Weights of a small mixture-of-experts language model, trained from scratch on English Wikipedia: a sigmoid router.
Below are experts of layer 6 (counted from 0) of a mixture-of-experts language model. Rows are named router (the router's row for the expert), gate (a neuron's input weights, with its number), up (a neuron's input weights, with its number) and show model dimensions 0-255. Each number is 500 + 50 x the weight over its row's rms, rounded and kept within 0 to 999. Numbers have three digits each.
Before each expert's rows: "comes after" lists some tokens at least twice as common just before its tokens as in all text. This comes from a sample of Wikipedia text that the model never trained on. Tokens count by the router's weight.

# expert 10
comes after: " ", ".", "–", " (", " D", " C"
router:587522518488479505433386572554611499493524553542439469537478510504559447438508472420483459468530467499474410519446465460511547437497580541443442461448513540542492467435492438529450576550524412526486413436551521435520519519500533521536542489492431378490474469484521562565568549555528604510498472501536472495494455447515487538474590404437459499512612472476430409474488532534495502548518454454459511527464567470449477469522419570624494509611453537536551473583437479560518424490458485358452516538424494488440492385454508510440445538397532507455382512537486457507429479535492488528422466470599510567545529475477496501449466507540531531568486553433503523518415577460624413463545453513598587419501420485466428515478505556459571475506507567487480529515447457484534516514516422
gate8:460554524524470579471559478515541429499518462550435398468482505585466431610534497530516489504445452557470516575522474489514463512486480445514414484450453605406473503515495507564562469582473483503518532479520454511465510445500471521502596460574389517544459556517560533543532529604441469511448509503445473497393516492524438573493453531503449517476508543516518506581502571563531426524454539521440464441515546472360478448562534528555548424379572465469488601454452536498491588436629461378521469568466465453486540508466510494481442505523556592465559507479416523482453481487479473431605534476498454457570446500409497521471471412473509451542401459513451447452500567488399527536545521472515541502614546604575509525513464481491538437492521464447437470500492567444391613502427466
up8:503578552594537467487468455408468419518604444470486461493511488559580523507515561489590517440520463496505481514508519491471550404494460561438491567487471431538449523498472444509603447511479481419499536499388497534546536478554519572485506440527416514431438422523424491539484408525495480495491437499426522478519417526543485572472596487498450444454546586423499485542475524497484470445535507549491478521507562546515430424524493552495430504431474492398562460448650544504568536535558459495404360485502426441530420466472461410568552404539546441558552482464486472409454574474501526531525453449454492445513513477528479549417478385520469554456396386511481564482524482532562496473554521484499465530502530490476519463590524413405629523540425481500514534471520461377471510497492515
gate9:551517465525526554538430516529571452503514541487481419466471532530552503371433459479598441443492519522523453522485516426546530514555473526471541548572500570482560525504512463589503505529391512492489531487461493544523496457608503539500396553580395504502549506339564498460497545585446546461496482483463440491527421521452513476433609489357520462549491420489555598554485493468514563475503512456481483506543576523503533536513566424496446497457568516507432531586502449454544417557463488501513526460677588581564524501460481521399590463445508474501480472493488530572539483573511497423487489473531471526526553491442440483506506528507530478518587526491472577436419517456621471510615642461591517532527560557539465495571506479531470468532492555506518482546579454495530515398475515
up9:420479489402426596560492557540441488645550501534481478480551517433397524555519570433554552554517446490530469579377413461449447537577457526597554413437526458522493511473621483514539522463457579529521437520529436520438462519500446505496473508499510488555526470457487527539558544516530504463449478517496516500614566482552328400456529479453488540495492562449491449504494465531444456465467476528406476472463563452506430556571520559441554548473495501440500513494430523532526542542494541462598433543520494476442516588491515445443416507525614578399546426515560504487547543544437590489537459505503480527487509550460439429489446506530522470592437501523485403486571505472494513480549485446502541460515374518471484508473453413561476491493508516420542423485498451466573484467581405
gate10:458577643481496589489535577408488502563567424437535539406457498564555471437549482533553475517466432489525460561480446526430511439410504521426461443432491475504413498564379460485443504466484542544494493484472452539464545527539402441513551500485423536390480499503517526413497558546490576503544517454487514424537427461514489479502574496468461560470489501498483566414443541524405550552406593506473539496495505505455591412529502404463541443521515474508467577444465449480435535549439486554539560555483513476552477454529472487464509414572637478515495468546529399546457472493478469482418488539497447442502560508552515378547493605496488522540543541499522481483533493547535429439501503495439474497559378439519489508543562492428573467492558562504562472501561595610493522506385514
up10:373509447527452494577503591593580488500554446517426437524536506502414471473443482419453568477462519495552500463501560581498507554492585522403409565478460471428508398521485510550475487533482471470509554421645432437528557506514465503434590463482459420502564472467499434509436438527541504450478453482515583448595569465488512477520509457456447522572555521520451437575503512568528534497526423517549614549484498513450520495565445507481498563557526471505453508479450519559507467496477525568535579568459447382506577484440461470412490590485533547497441501459477430503648539493528510471441523545536540579535606425517503492450541468482516535568462543523449415457583479456558519525449518442546529446506529490379529451506420526440467503505561550442590537447489541458503509446419575
gate11:460501475480613633465538519430585529520489555531461471473616605451526505513533482513584485462488607479513445508509501579397547551482489527562527500449449445424507478474560459513597530475506497475506507571524541516515541545565477507595555447543424504494420498525494478479469587575529480493587497497402482465499525497494536553563499492476479628592583519483458548440457517529576596462613471387560464440587500581499534414543483568434552472479476519493511498418522549501487508564503437554503515428500587524549442468603535574492559542585500478538463540521553556494533537507478496577495496460589437488467555540450519483601507411486504530423547483431439447512562516510531518522428487510563464508482509504387513598532408523508454515434559490516438381537461498521557483549426500
up11:519470510498475468495442446530489495489513462513497543475435580456538475485482525501629490504440529430494490551471492532417566568468503444502508578454533518561526505475420499576462647480557581522513582562438538528467502528480537479462574619516468476448412514467456544430479518458459446576592471480425516462541474483619495464547509479544507551496463521460501420546560491448432524411443526429428505406492582541442555426538542496529478469514394557454456579480579521477416531473566500420458535483593502598536455486490507527547452516539460490468506474395526533466578419461522535518588536493524532508537554542453476436512458440466467585593580529473523478568501531528531474430469421496441656558509526493429536413549555476666475499547560465551486506572533477472454469450531482
gate12:489572588494502414564463473481555498530525468549537445514514413511443527474478492548405610510557471413457423524421480509435455555587448467448509442444586564507525491538434398620476504552481590430474442440462463491515487482556548460517576505465420504512406445480447446500582522486522510464517431418429437467533532492562476599514537487589490453553383433513521559516439528475428494478511532489476511462547519480383414503468404472492523415546448556543492541481452406547457491517473542494483505442458478436578525481424428465494526512528566514560496539482494483570481536472422423533564399438519468455448507543521474535481465490549595520428558579484563448411490547517508440580521464504515499502462507484464433437431524422425538569434490487410440411443463477445536580546489498
up12:566529546441515585447456562523503501540482516521455462480436530401512516502477468518416498442444515479508415513531485562482505556490565574537485489420613528560559494439527515655584486480465524529504536458458506513452579567516437514410509561445596485433544601466541451481521432474495417488535521426456540438591503411571477555529504480558517470426532466480537444516465487512459538504428463519497461499530476511516537526540460449509509434531455492490477534515507475603460532581506545474479531547555527630551595432493459514449476456505559533591465574546489489507547580457483524483515419466473423483551506499506479507430501551473446504466484515497420505347525479416454514364468396528509519447522468506430550502443540464499542499513627547544432481427676463522620523561514519
gate13:518427534552480547503478657473507513426468525529483476471535493587580575420549555494493496516532547562581456471450548466491513516538502509524435450503458432457537504617507443536486455565378481517490462428468491491496441422588542537482525439478415498515517432462536465500529556556539522540549521529565333579537503513476466544415511518549471421526540515481474401446430504568496441492435541552521552500507435542507484502533500532434446606583406485562533503446474559543422535523453493476416599625460513506531480480603545442553555537425494505493494526550457471523475512515421515479555434451528448393541458512487530430464598522506502483430453564505479439438501524501582524440399568532419479443453443550465413545493484493536438478543494417556548474443500542513503572454524595
up13:370496545564480473462545547500439502479456536602493456505523467544487424513482468533475421493616433516520546550521501523513457444541545490549498468512435527494460466530554500458445459534572561472545561513590493501507433557561508573539545631524534491467555448528446524583494415458362475560514475445453470501522484453432458605498467520456563451601532450551495513518459459493523443499452510525550544563459517401484539407595480568507395519504473492622496519584483544460531516540520548534581576420488504537472492482471463518502507530494502506472470537453515486569484637607451537573502557458524578552513544586533388556459442520629426509476479518512501452577513495552445604492530556497529489419514441394441595456479417528458529484544439511494461517506538448561575453476481451

# expert 6
comes after: " |", "\n", "|", ")\n", ";", "1"
router:500691507499507441631536524447500508579417464518587519438522538477488456522438366470436578529543502563508545457428519618537552494573528571478467438577428544541498458420464490505594464492444505505501498514504517596412487502516441501416502504532520499521510490378544479425471562532540457493478566473554471489510495537584505524491535489480551477470429449554469379570542524492553430523497479383568636507456454548469518489531523555502537498436488484475488504525494556475499554460522486454462470476466589433557461505450526514569472485383471460460416528490506506382557517504541466495592479441467516467440482517559501534599499543555571460498438568546487516445494459562460515449518480470519513575560502556510473551457465583529536417437509469479578565466580507546479450504621449
gate9:504504409522479483487554546520441453574451465459482447496588539516473502510481483422562520430469483559475479461593566494454405526530516475510446595507591448526554478500538494565588516492497544481419445401555519453465464485502504494510504424495494567445543467540408550569546442532570408468532506501455590401504422511487581386451433501510571507542510394478467507529510508421488527560418562439476486531596479550541518524484507424447537533444486514390425488487505468528433560471490574412506426433537442484517493502438540588524578510503510456529582528382550464476551540443496479459561457450549501587429551513593440476471541499503521501441477507451408549374518530495504497505477535386530599486497531459431459564485445557489438621476573508509602526546511453516543528488491411
up9:438494504455388545440502485504444413526527475437497491478446496554506518596491430488424407475489402434515527458477437492512465469494471466410488495492473503444472485405513481464592531506522553476559658580469489507448490505542474538442571475470409493430472432456449501497537530532567480459497412426422451487399435459547561510500533434513409444528515458559559551508602463606434495516449432483507604613536397494503587518507493612544480389492409542567451429494535481541497550459503466486585527438462565505513538583432467478533472572427555533543528507479506518541423475452424486472472450499582425438522499463461549528505640492437460551544429548519499487453523517453497565502558421490501525513443551450492498571445479509567517554505453552477548500452545537480565491512583488
gate10:478497473439572445482452577570449513592603558569603527441487513463512433542478471460528563547487569553549508485478424437477566482495588554604561432453540558510471502519498506629493397516445440483479480508508478511526462403454510525540469459419613419552467547515456456501511477549449546543453546483482515450484475516497521451580478433435541545383633532546589471540460428488479503453545464571442527491496541461420486409485563456610418466591538450523506486495498473447497489542453452483582547505599521448510528522447462485503465440449577447606518548438524531538427452434549544552533482508532348565501570492528483440528558462470573499545518526484465488493573399477480428527432494484522555417528459576477459472530485462500488488546443518446480476470544517496458389510462474
up10:562471539526462499507565441506417482510492486337517402510486499509371441523503533484533470501555520509502519427501509487544509625478531497537491480536407479503529555559473563572488543475402520534596619532511570463510506531583575457507514522515506496521474407483664501510391448408510470420543474476452562446450505516483489533505541509552377469471546469493530436481457565470439558494520523522558485518486505455475524501432489560458480522502475546517401524444358552505579576481460497508500472522564449565556486473500477537551566495480510533564535479447459470527514407481447531451459504464569483525575482556441538605504562572583531444490512420423492576484498444539513381460445509531649506439558488556475567524482551502437467464483495462602443469569498518472467489603536537
gate11:501477544447500452501580397488558473467474499614493559489588548444603494504515507492477487446558519525422516532498475485581477422478438442454586490444555506515572578521433569453353409492650376429492463474550534423495618452458513535486540519505554512424471424489496495585494596417508439479442528508442549419485535516487445457401440534481557490522534414475489576534578567524534533508489585461480558470459502475447478514440582484452505538487470450447506512482474527491455478481509447398506488460483544493561493476514496533568595466514459452459460581476429490435603483535533510455533530457442554435413453469510453404488388481488542505523554485456523440508495463463563526474550453468440448575444497508489514520603529421490560545520489452526475621556521514455486508517598481
up11:495516449483500524493438488513512455472456510573522419463417566604486520516404519515478502524575448479556553500470491520477445450561574541538455479620440467543504449476601476545483506444468531465499493505523396595522399515503551593513463536480399474547552524479441468398500513527520513536511486554438365546629434487433522548534567482479490579564386511597543464402555456541532479564436502540479447491486455512534466502485445419552421423532447505517571523529468449488495460550516519492508501548476496441529519522505620489412524443508502563431532532594498475506415607491439481458521565444529432425452605480544490544437547481389467461474553555529512510487475515464502514572465459447522519400461513425611485472498522558512492424489463593427536432535477497526507586410462483
gate12:483520411506458525506586577542525486519511455550565527482524449477472548530481431581619519485431518546471539502432455482452509545471463512571472592542512600522504426441556515501438546519532429528467552498500608419427450481449434497451509507479592447492439469556514521423608425611454533473413487445530483552480444450494520481505541516551464502432483615512503587611513478467494537509465493576485477459485452519416455619481585553482567519568516477431554517460539446526538563441491523504557485488537528451519471468520581545511474472454526554494524535509477496494458537490543518452469409500568509433448565524598602496456453374432523503476528545555520450480492558514489598553516489668437418515513448429542481569533429465536534459546516500607503430454514526497388433494567535
up12:432510448536492446454527524478484488495508436501496450559390481441421463517457552476539544478546469564494521501465554613510488529456428478467417533551578458432522527521589458485532571563496551509540443463424561507530509483408507490497566475480556485486549468615406493497458495414546584559549515478477402516417449557511481474486392470530477544429485552568572526549488517483528548475521536526466461523522501458600496496375430477512553496530474546497479523474588483380384483535541520538479534525434499432479427456508546438453428483519556535456568413510378523517554528433440523502462514400522483529476455596559515508618410571483557529479522581336578528444499524526419440531527575472487482575567543463472551539465602531483516466462519462563537503567476458553495498429493487
gate13:471429533509512437499452542522523543499549520446540393407496467454440449491482459582441591500458497474498477519434536496429508546544563511570550487479594441375459365586522529456561480459453511462448511464472474519543443499553551536484573430473465557567520415537605483478523498462471520398523545482565455601472450527462427555410470579523481574475463520529519453528523386569481500483415523471498471516566521427496497405474520532494470463491364491447483411435474609485525478520437489520544579546578422488445514448600403482421534485438497552522473628452508554516546582522512508547584497478564479489503460450534463455508429524521471574469502594525501502518489498582488528409443506481449531459534502560471526459454459445487439548512539515534499521495466445470499463561519338
up13:505445545529411504451541537545411549523429518569589447444491504458545473506435483514501563567485477514480527542520418537455481564522534486604497534605538558495468474502575407501505586346509465485421512467472547467595441458538547564473539466547553509384461436468490552506650500507474481513543558573560426502455506538507550454508516494501425521450612489602540492402519527512549447491457492492476386510521548567471487497541542462475511452526474453503490510453566547609465519452519548434520495431561382515521515422453559498514556640433547570416503561469448486512461522540459448513539486518504391468539565480520485518441414587507469524503485516511569558540516530528537493435493435466495503560462432486520507500442500593534496580526486541428521577540458579575516409529449425
gate14:509520575491459439524543467496495479409480539389583422542426575505509455421417506569510530449538443518461455570490507579427445520477475531566468495391489440471520536479460567526579484546520505518543492478519450512501412510518561521432464458528508604394542503478427524413456469484662420488586566530501575575461475465480501530447456521492552361531545474533571456446494576469482590493507487520531449537464579539570499473518523607502554539595482476510541436496464537583522501497478461505508560531469510541397497451566449516482474534478469472435474521539525400486558596497522551498570488468520600483548439526601439510454492548537523545511443463577566515493487448535475425510536550460403395526463511493493558541517496475440410626500471563556529498570480452404523464440531521
up14:552461620498492481506500510483496422515485489482470538481444370497510482527441486414530525433560533483494501455426610531569482406528473522402562566551561475468523561574521566520484466550534520507530505446467447539416446442592519475561481428499556534409549599456470574532556569428585555652514490493416589463415500506475479599518459516511525582561546495520472480494502433436484626528474533476545496515506548562583580469596493490520386557567519595463511517505477402397460500509393532542535485453482473542468453512543443457483498509500436417448526452500518431491559523472523525474596489438492554498506520482548454572545542517603572575516486482527477486484531471455405492531520484372462536542529456555484497539501473475473514574578433503491550540561491425546490495504496434

# expert 7
comes after: " the", " was", " a", " and", " is", " were"
router:486430445553431434600514419538473497520473482444561540476519521505592497497557519482497568589421479558646522494553520475557424539565529483454526487417508598432479589479472434556565483467502551472402495527509463433497468455500452487537513374493532518473502499502493454517486511490464399584488499514434514476593462555573459556525534482501538524471472516427403607473496513509420478432466504591598371485513545479534521505423505489475453513455411581517549553512575514355520599498407562504509468470445526500429423538472550504531504416627546466532495603543468493535603475524422505393452470549416546486471469522517541478464478556476501512545504443501492483420405490572503473501536498471485488477503520543488559542445495409431450455560511549574481496504438500438506455540436493
gate56:478440458580568461514505465482549523384494496514563509499501466472488466452477500452510478502473587504483490558436536458489410536570514511454509468448551507554464531544496480478511513501595492478420441452527498448449499487468545488518578501557473436461529524428446418447429532514439515577370495488555496513545452474458573499539432523484495509528399513466424464489455580504373551415552548469553521431508545425531421434529503421512452574480478544573517565536606540473460424461459622403522448566432449491527560527417465509511475530431519460430576480528529487531457475583567549494557426458460594438510468543487408515528491549468523457528518500451607487434511423575391440477516477542459543585331396453477449491483496566460554569530484474514484523524535499429462458504406457
up56:549453502465441491587541481453559450523507556467488477538503492486496512465497511519529461540505460548575578429466560461553449599445494593610394496513460498588561565498383564539544458612509507517514396519544473535470402417425488558525462423477450471514514567504498425560507484537450422489450542552450499487521509569441540558417457550524495517483535524438477508435522469491412481458562535476552535455493554505407426525488332486439456569557469504564520498561445580545509458445556554445484546558484462574501536490520496505566560484545482504518426544630534444582526535543602500462487549557506467558525545477494601530577458505518602501524492513628509531446500503530440497451532468570597541566521452494456553543496524441417547472500481503519506475464446559520477424426391482
gate57:546578559520476533534448595531532471517532575476493497472500512478444495423553527454528530547562546407527533472617488563521484529453530494471564571461516489445542513489442498562506494564411458439565361485486598417491508490416397475397506553532518565550536630462423572586379512560537494447444549475485482493488541461399617490486500425531455422513550524516558538562604405510541377518467491455539511497483448441465399544475410504507566558472555449462498498546450516502486519436488442494504498448509484561545516421460516464504526449486579476505453512511514531571416571445469465518431450458542510500426456560542450500508587459487526549425526476416534489571516561450529492555490409529534433424533553493520490534507502555570539532529586458457541485505424532564541562491453414
up57:502527535412498544534486483518505478399473555432552563563489538372535427474556501503486566429496550444482535484522444478481532537468625479624558642457537446407521430483516493502469448499444371517602443541511521508532502564523495539482397449464455497491459467497522488495493487465573418421518570468480488473531466431433489572494465409495459482465492577387468486514572424430515439530562465462537534514492490435510523526486454589518551500482513507579509551461494446409556541442485467426478597511506504507458600503527438539517463485587535471439567508531547505409518591495539502547533533537532505542495424498492463475533555527435522473438526491505521418684500564494526568404451464421502545462546502553524516525516447508615483529466510458505447440501401430486445495604469485
gate58:515468453480542377447532528539437479442570496417525594504465506536509521514440447526434439516487453552430429560450450431557574382429370511533450447496491448458504499522513433543482552471379498544423571513497458460482516537494554441584511429413511531462559484496511488554637456466502507545505481523486540467487486548553445472625440535536568546412606454476465560466584538553458421426476446576415445505519520627424550515597456531443420425512500555496545495481522446502503483483459491484507482538552404506519488452446407565555548498495555492447544497482505558492592493501477474460489497499540495511447449508478576509497487552475425460425475508510521549401457471607469483490455523591509547474428528466481522586447493495608520569468549521397490471541506502611519493482494459
up58:565463456499543494586558540406543532469544525481475521449526475471446395455575473502509470425480531585560528460491465516418479524430537590483506533540518533506526530519551480541550489480445491510445565523535556530475556505497541536577561525457524411473553517477459586538466562484466455640407551481442482499578494513557425504470530484430524495465564491407506450568492457535535509479506550585512543537571493503456597512598474474477453560464446486522567548498469561586507436533375464503500528540479455450484534412441378506486584522460479592492403531479531438489494479491523665629452445533454498536584536499549470496405539487535541544494439510454483550554510526412501525527443514514561493581485517619539466540403509487574566568543550503505411473527396463458538489576412504
gate59:581431488449413464549470563458510544449522487471477549466505557451562481354530419456543453497541560546492515485543431471494494576549465521476488546472520495465454597411455610604464482525497494483459430478554496540511430525489520535459435480456446479496465548504409478496455508511481525479466581559559537534631524498500464508505497395444548415474463454567624565503547450510482519519454448600430503470556553417448520538467465493476516608568503484494420500556517582536456391453515518456484560504505505538518578470455381600501540446530535517555461471447554532439542461551455540492470457480586458464549469545511442449517476459564565520408423547567458551421509559507414569483466449570514545553415465513484460593400470450491580436442520493531467488521490444587482522514454588
up59:464383494544403514508497416382581528531450551533383489455514485448504531473492488458499570488466514669526520550467542569538486461493509416430522541509511569514516510506525472425510518557572428549544458387512458563474573510535476496507522496463485478521476448426400424566550488489481455444562533439491558560555550591441564530444461488568541453497494512437487546485549453556451479431493517499513543505549563405562580482451463508593420542529467532579567486541484495510454492518622548585489507511511521559472621574397440548456495526527489493420500506442537442491501386499446562491524464594500533512475520507466513553518494486456584436474395515502511501583509527553469560495489425462494505564496487453363488651520472569569488449418517466511493486477495490483496496583433505
gate60:564552495490622405520506388498449528452571569531588530395475494587523448587499518553568478497463461542435459528439477415491499496575495423472569487495507442469452513487514468484554435421413480470454462526432477480573554478433500460536482472496500511414592507534556427458499556480476546502507424454466570617601497501508518520539509441533431544554491471506433571464589430517458571528508549443457549416515570567452533479499388493536495477475524500541523480550440534489437517466436492479377461522486512467465408509533496486408605395450541456591521484499463498498565450460547438481431531433528456461404541593523508520546460515503537484546418426538457511502501548575513465470507516583426425469460617504574439488516487532499552461596505583488493442534527559587462499469507436
up60:417535426465482456408557533508490500472484523478445510471486495502452531513489524462500611463437559499515470516474555525556521466501512460555487505442428522459530539482409567459448478552541516589480525597512532540441576506462509518586485522575522554619540541544438582457504462474477511493345480429498486519448593471472488543503487431462487510537470382490403439434546468453462481501497416433401423559547422520511466591543492493550507462472584499525473509478555583477528520451468513435486553559503515478509507582479407540412472398480504485397532560512528504472525458435505471552435565501456507531480425463509523524618385560394536508544495621484497519493592534599486561536454588447498420412502537496574486449520506561576646534522570468539430489480485520496494446499549507
gate61:539457495550524446428599468485472483471477546467550518501523510546515532532503444509437444421477412533501549454420450485494503423499464498460524428453607525538564543519508541499508630403484482452588457527571585535537413559548512525401405568465563568454579551516535584593567482464558459481468435499493454550432478484507402478475504552511419490497486533439575488564403493647478463527552459547500511555544448520507568398504443584533484410450464462494423488518432499416589419429542494555453535421476601490460456493509510506533506441455494575467480457458419498510564449536556487480542452485534365591513448514480561450549596456495492453441519462505444424447496501556583496538537476445547549496463503478541474542446424471501486507581546498471484517452526503480503489474447394
up61:431604471543516462500529440519490491482599526383517481555415544500557457509490527519507493564439480518519505514428477524434458431544470428548551520416475535523469538468534493517487463549407501522459503547487416440551497469387526456544468467540461536437505465541508523438419508613527500597494499539461519476472512530522396580562446543477517564579472470507514526538498433488436427454489519571466571461540499490467556405383525505440417527476492527491573552477471547584614438466531554527503464569424455592464519421399530493419560543491507600430586569522545444514628534505484567421533535589541595550573443480487461482551553455493516535549440547495525474539452493457521543523627450525540482585442620520537531458400535446484571499496449563558463510536485495500479492514519495

# expert 4
comes after: " ", " to", "–", " he", " He", " who"
router:535525539468476493495425511586557506474538519556481493511401465478471511390531495540472401381499514456465509484455542600449640499466488460491404455444473513555582472464516448421505523525568454443480512451456535531441552476466579471430518557547476526445417475450544508469524378466486553502452497496442480512430483556377571411500515457475550529554479552580560546512452500539484456440507505476464518580555558513560479464471352470556580511609484505460449508529441525619541472514575495396588565523404449509499477422413501576523464554483512557521510547538660507511538484489513500524450508565473466490490512480452481413472518581468472504530468522467485516434590520536540548482493488425554468499533556502596433471568410490500467458519470435513544572505397441498465460549511547
gate9:520556544442577632485517515413594456480502484481536513444513515447497526551479554522485538524556444496521522558519522535486542511453421526474519403486499552471508458581472571475498438514623448536529462493480532442443424466496530510467591418479558513522469554472543496482501552432568606430468571477525473561395446497451533501459535486558479431474491461576485509564485530507539570359505506541503518519556448508547539513564412543448498545535397437518567432474533423497473470480522462478544472508444477460494443491459470475524462533403599535674473534501486524573503530527495621510499456533472542478494525493480430584503439674481489465501529456504498520491492483590490475449416444498513532675514468488509500504566529511526442463484561473575419598477413528476439449508548602
up9:452528483505535530456547447514451507444566541540495498497447467469529480464481474570500475582508502544488438486516443496478502461516555446509503491543468557468545602569494534422563533460431511419463549498510517489436463432505509585478589560538391512505550459413420416459373493451503530547508565545570432487514517497430450489519438527493516469524546488481510498498552553454393538577483594546509515543552408511505518412471423391486476531490456492406365606449427557479550532517448509449479501546515540529482518456493545481472560426459453551499459564524536487413556550419509441447574505461439537527502559545429506427484568467502458552508442491482491515615499540530490569461465408462527405521608509467459499381514412447533540512537610589356559520438474410500431532487522515
gate10:603498572481484526428613527470505460517460508456514546555468415469524435591529446493493530495444480528450549496382453467434453544524476518451547511458360467536489538422499466579564539569519416471446535388583518510521495433473526501408475464560549478483503420500464538574477460457529505522622516449500457488550545511495464452480468553604447477542421585390526441505515528530428495512414488542430485520460467491531528523462467474595487445552486512529492470506570491522465512469520410443549459440474587422522540465453547457488486603457532516521518470540472485454476492391640490493501526554580529457517578445518497515432424442505478494536470472582532503419526542478420484479412466517521510459553565518475485395539521409457517413537319412532551517468501514534475560488515547
up10:437371514521409508456396516550489471409537456520463501461502500388568496491619479537535592464485535587490470510570492444554503512556446438572491521415502587480479531556532580452488574492576559466454416488518479485544581631578474523489490427525567502530468473562547433553426397536503421581421570537500504511547495485496526457499535556420462521430488462455558515440529497544503419553536494459405482549510439433456477549513549516558513530466625453502500554500543462505579480519539501446457492545544424547507512481481446450491508543553447411483517422490478502452461524493441429461470468437491472576460477539393532442471470506489558486530501500533498452518429397560516560556487506535371464486531488487539515533440523492630572565495574525417469411517452495476469423437487577
gate11:475555549483513608491489523527536553531477570545465473528497489512463553474537528500431470486466393573471493548494389565520523439533501538478451545523551543430486554534514507454482429564529483516549503562571505546524499465456631529444599502416567491364554492551468509585512558407576525520489501489450497496500435484501511478509601466503542485565554428537454590569556562424459468469511469465524398508447537582524464560505547546505510479471486411469526477458538589467482609463515456445482394498452486449607446495537540429517501476396537530465416493601465504517497403404494454499498568559433497548485430544462439538540502409505445430551588447368418490481471509528556535495453419496444454544548393451525566459488454530531426547478477452503451493524457529481444398450521523
up11:527442605485450494663557512498505452506533498453462514475519545518490553437529540494553441592501486472491510468547470395509557562543461498480481407442428443516491458444564487504589460520500474565540435425462530605450432475523484548472438529493504560489487516560571446541457405539494465519428461510524465499512511566547487523521505503425502448332592464547510559511501556530549510565496459510456528498560594508566497447488507567505485510454536551538518544397458556444528393584449496497380473503555572482489502535520463541463493494567430363449508448531527463475495460575452478566540498603529460511480544496531559514495529476532526525459482415435501456551504531552456589551488521493457483578480639523483539510454482423459602585469560550467470413589424429439584490452426502
gate12:577508445458505483574478476405502510584585547515544599458506467389557486574444442503576524443549450498468456488480516459506455415523369455506474454581432528486512592474479461539567623515527501467522524492546475578543450591463528569540422549566526476536389359432502555546476471571489490490621503494481545506516470464458533629508509503547456492494515446418547576461518501506536456455473498447520503484519509487484432432467505582568463570503527468402511458482565523555529441466494521455537500527554450482529507606511524448500496605488469482536590490470545537503443586533498548421546509481455528549485430479452456650483542525496505480481485449477523524480459542543539561511464535662398555528594553514474507480410570502544475584462544520564514522539539432474468507438504477
up12:492426475557521525502500473516502547588544491538533362497423440580488504470474492467562533543538537446399528514488446459547574537490491518571574570535448555469445454495563503421372521474442537538501517415547504394482494548491458476426526483516515533487542550465526545481545510510548564469494346507401484497440539517498520485489541517525501510500416513578563457519409598420418489393521550522477476522546556508471452496571469511500451572557487527528430496578423544454483575567486565492649559575461557499497458502493433432508534440507485444519538517389513453481583546480525444568426491473467406513445520515496576534533493527489471582540516461574505463513467541532603515508502412467504523525487547359490480521505421566462396509436560490435568554485470557571472459479401513
gate13:447546473541497488574484500460443526556546556445490512565557554495524522532488519429553501553541522479505462565661468516558561503526514510559653427433510450410482532478583555496506535503466450541404458497482522480506562472401517574571536454498491582494449499455453387528494446478594487515506537510514437437583440517532484484529585418459447524433587539460482565475477468457565606576468455573547540549468492556503527487475516482487374493451487548512481539475427524424590486435477517510472403457466542567544586444505480514504535471462486502497606450529432423447520552518545560497516521383473435464536513509430524510476549404510551497469440484536509520505452523603546462442472436539529540444476582556423544523458483487533448498520597581411550454612466532429494551430560511
up13:531551388491486395461506410562534521502611557534507487448414575527432484466430451550557385478513466559483559503501539506452465500504516462523477502513436550451578538429511549540465468537612547414521534595553403468623512568463573499483471552569470364502457492505514490547537412399479486553451560515375494495577513453550475485476553552528559556503500497495527494564540525518522452475507483498529477473526550512528507375654538462488540537450564422470459541479541543440572466554526445532514496429447513549526511457528534579595585537543401507502515505542575546541496591616599511459565526536490529520547480531492461378516549493520584525558456468444481451459530515522522470561533465464396487506500477555528496503462432511567493564509425464525484431498448503447486494550498489
gate14:521621563516481512442519542533500515403521483557507450521479537500507596413493506531587458505390485534530558516529450499479439526457533508510422463580558493338558511481421496558415567459506551434534529548586476408473516556467572487475511488580481477512529509415544507498512468400521476474470450613433544510438448532508492468513426505482432450437570511555532552522466541426558386535477424563571521532529487549514484537555482479413525526471539423581510454486464521506524499526516516490503496553587494520499531448498432511529543540526483418535521539526595537438542518486577460572550482485462488498438531522496435487432481501365384538585509510388536530502502569489567616536554509478482389464507507504556480403533458674546539470495516518496560483524554537541452454588543475
up14:499546460430478524495451523560460548497469403560445463474559578546517536484491544588469498495508482446423495475561504443563487524497466464557512449458467425496573522430412507507525505535501610423502459567332471617509447444495564559439430520366518441474516422537468532475476509546636499550457449514580487494517538489577530546533501521454507434479471478551460587403542443571504524476514496452608479511553524398612458500578492503532553524508490483478440429531548509507476519582522431487411413530406543557540449439555434512487539497479456487596543486488503521491489538491490536507420498487387554510501487527476446466470528451532490485461476511535351562480533511560543600479472480467439476508449523452360618406456530524494461578468458480499466542525502494471458570499550510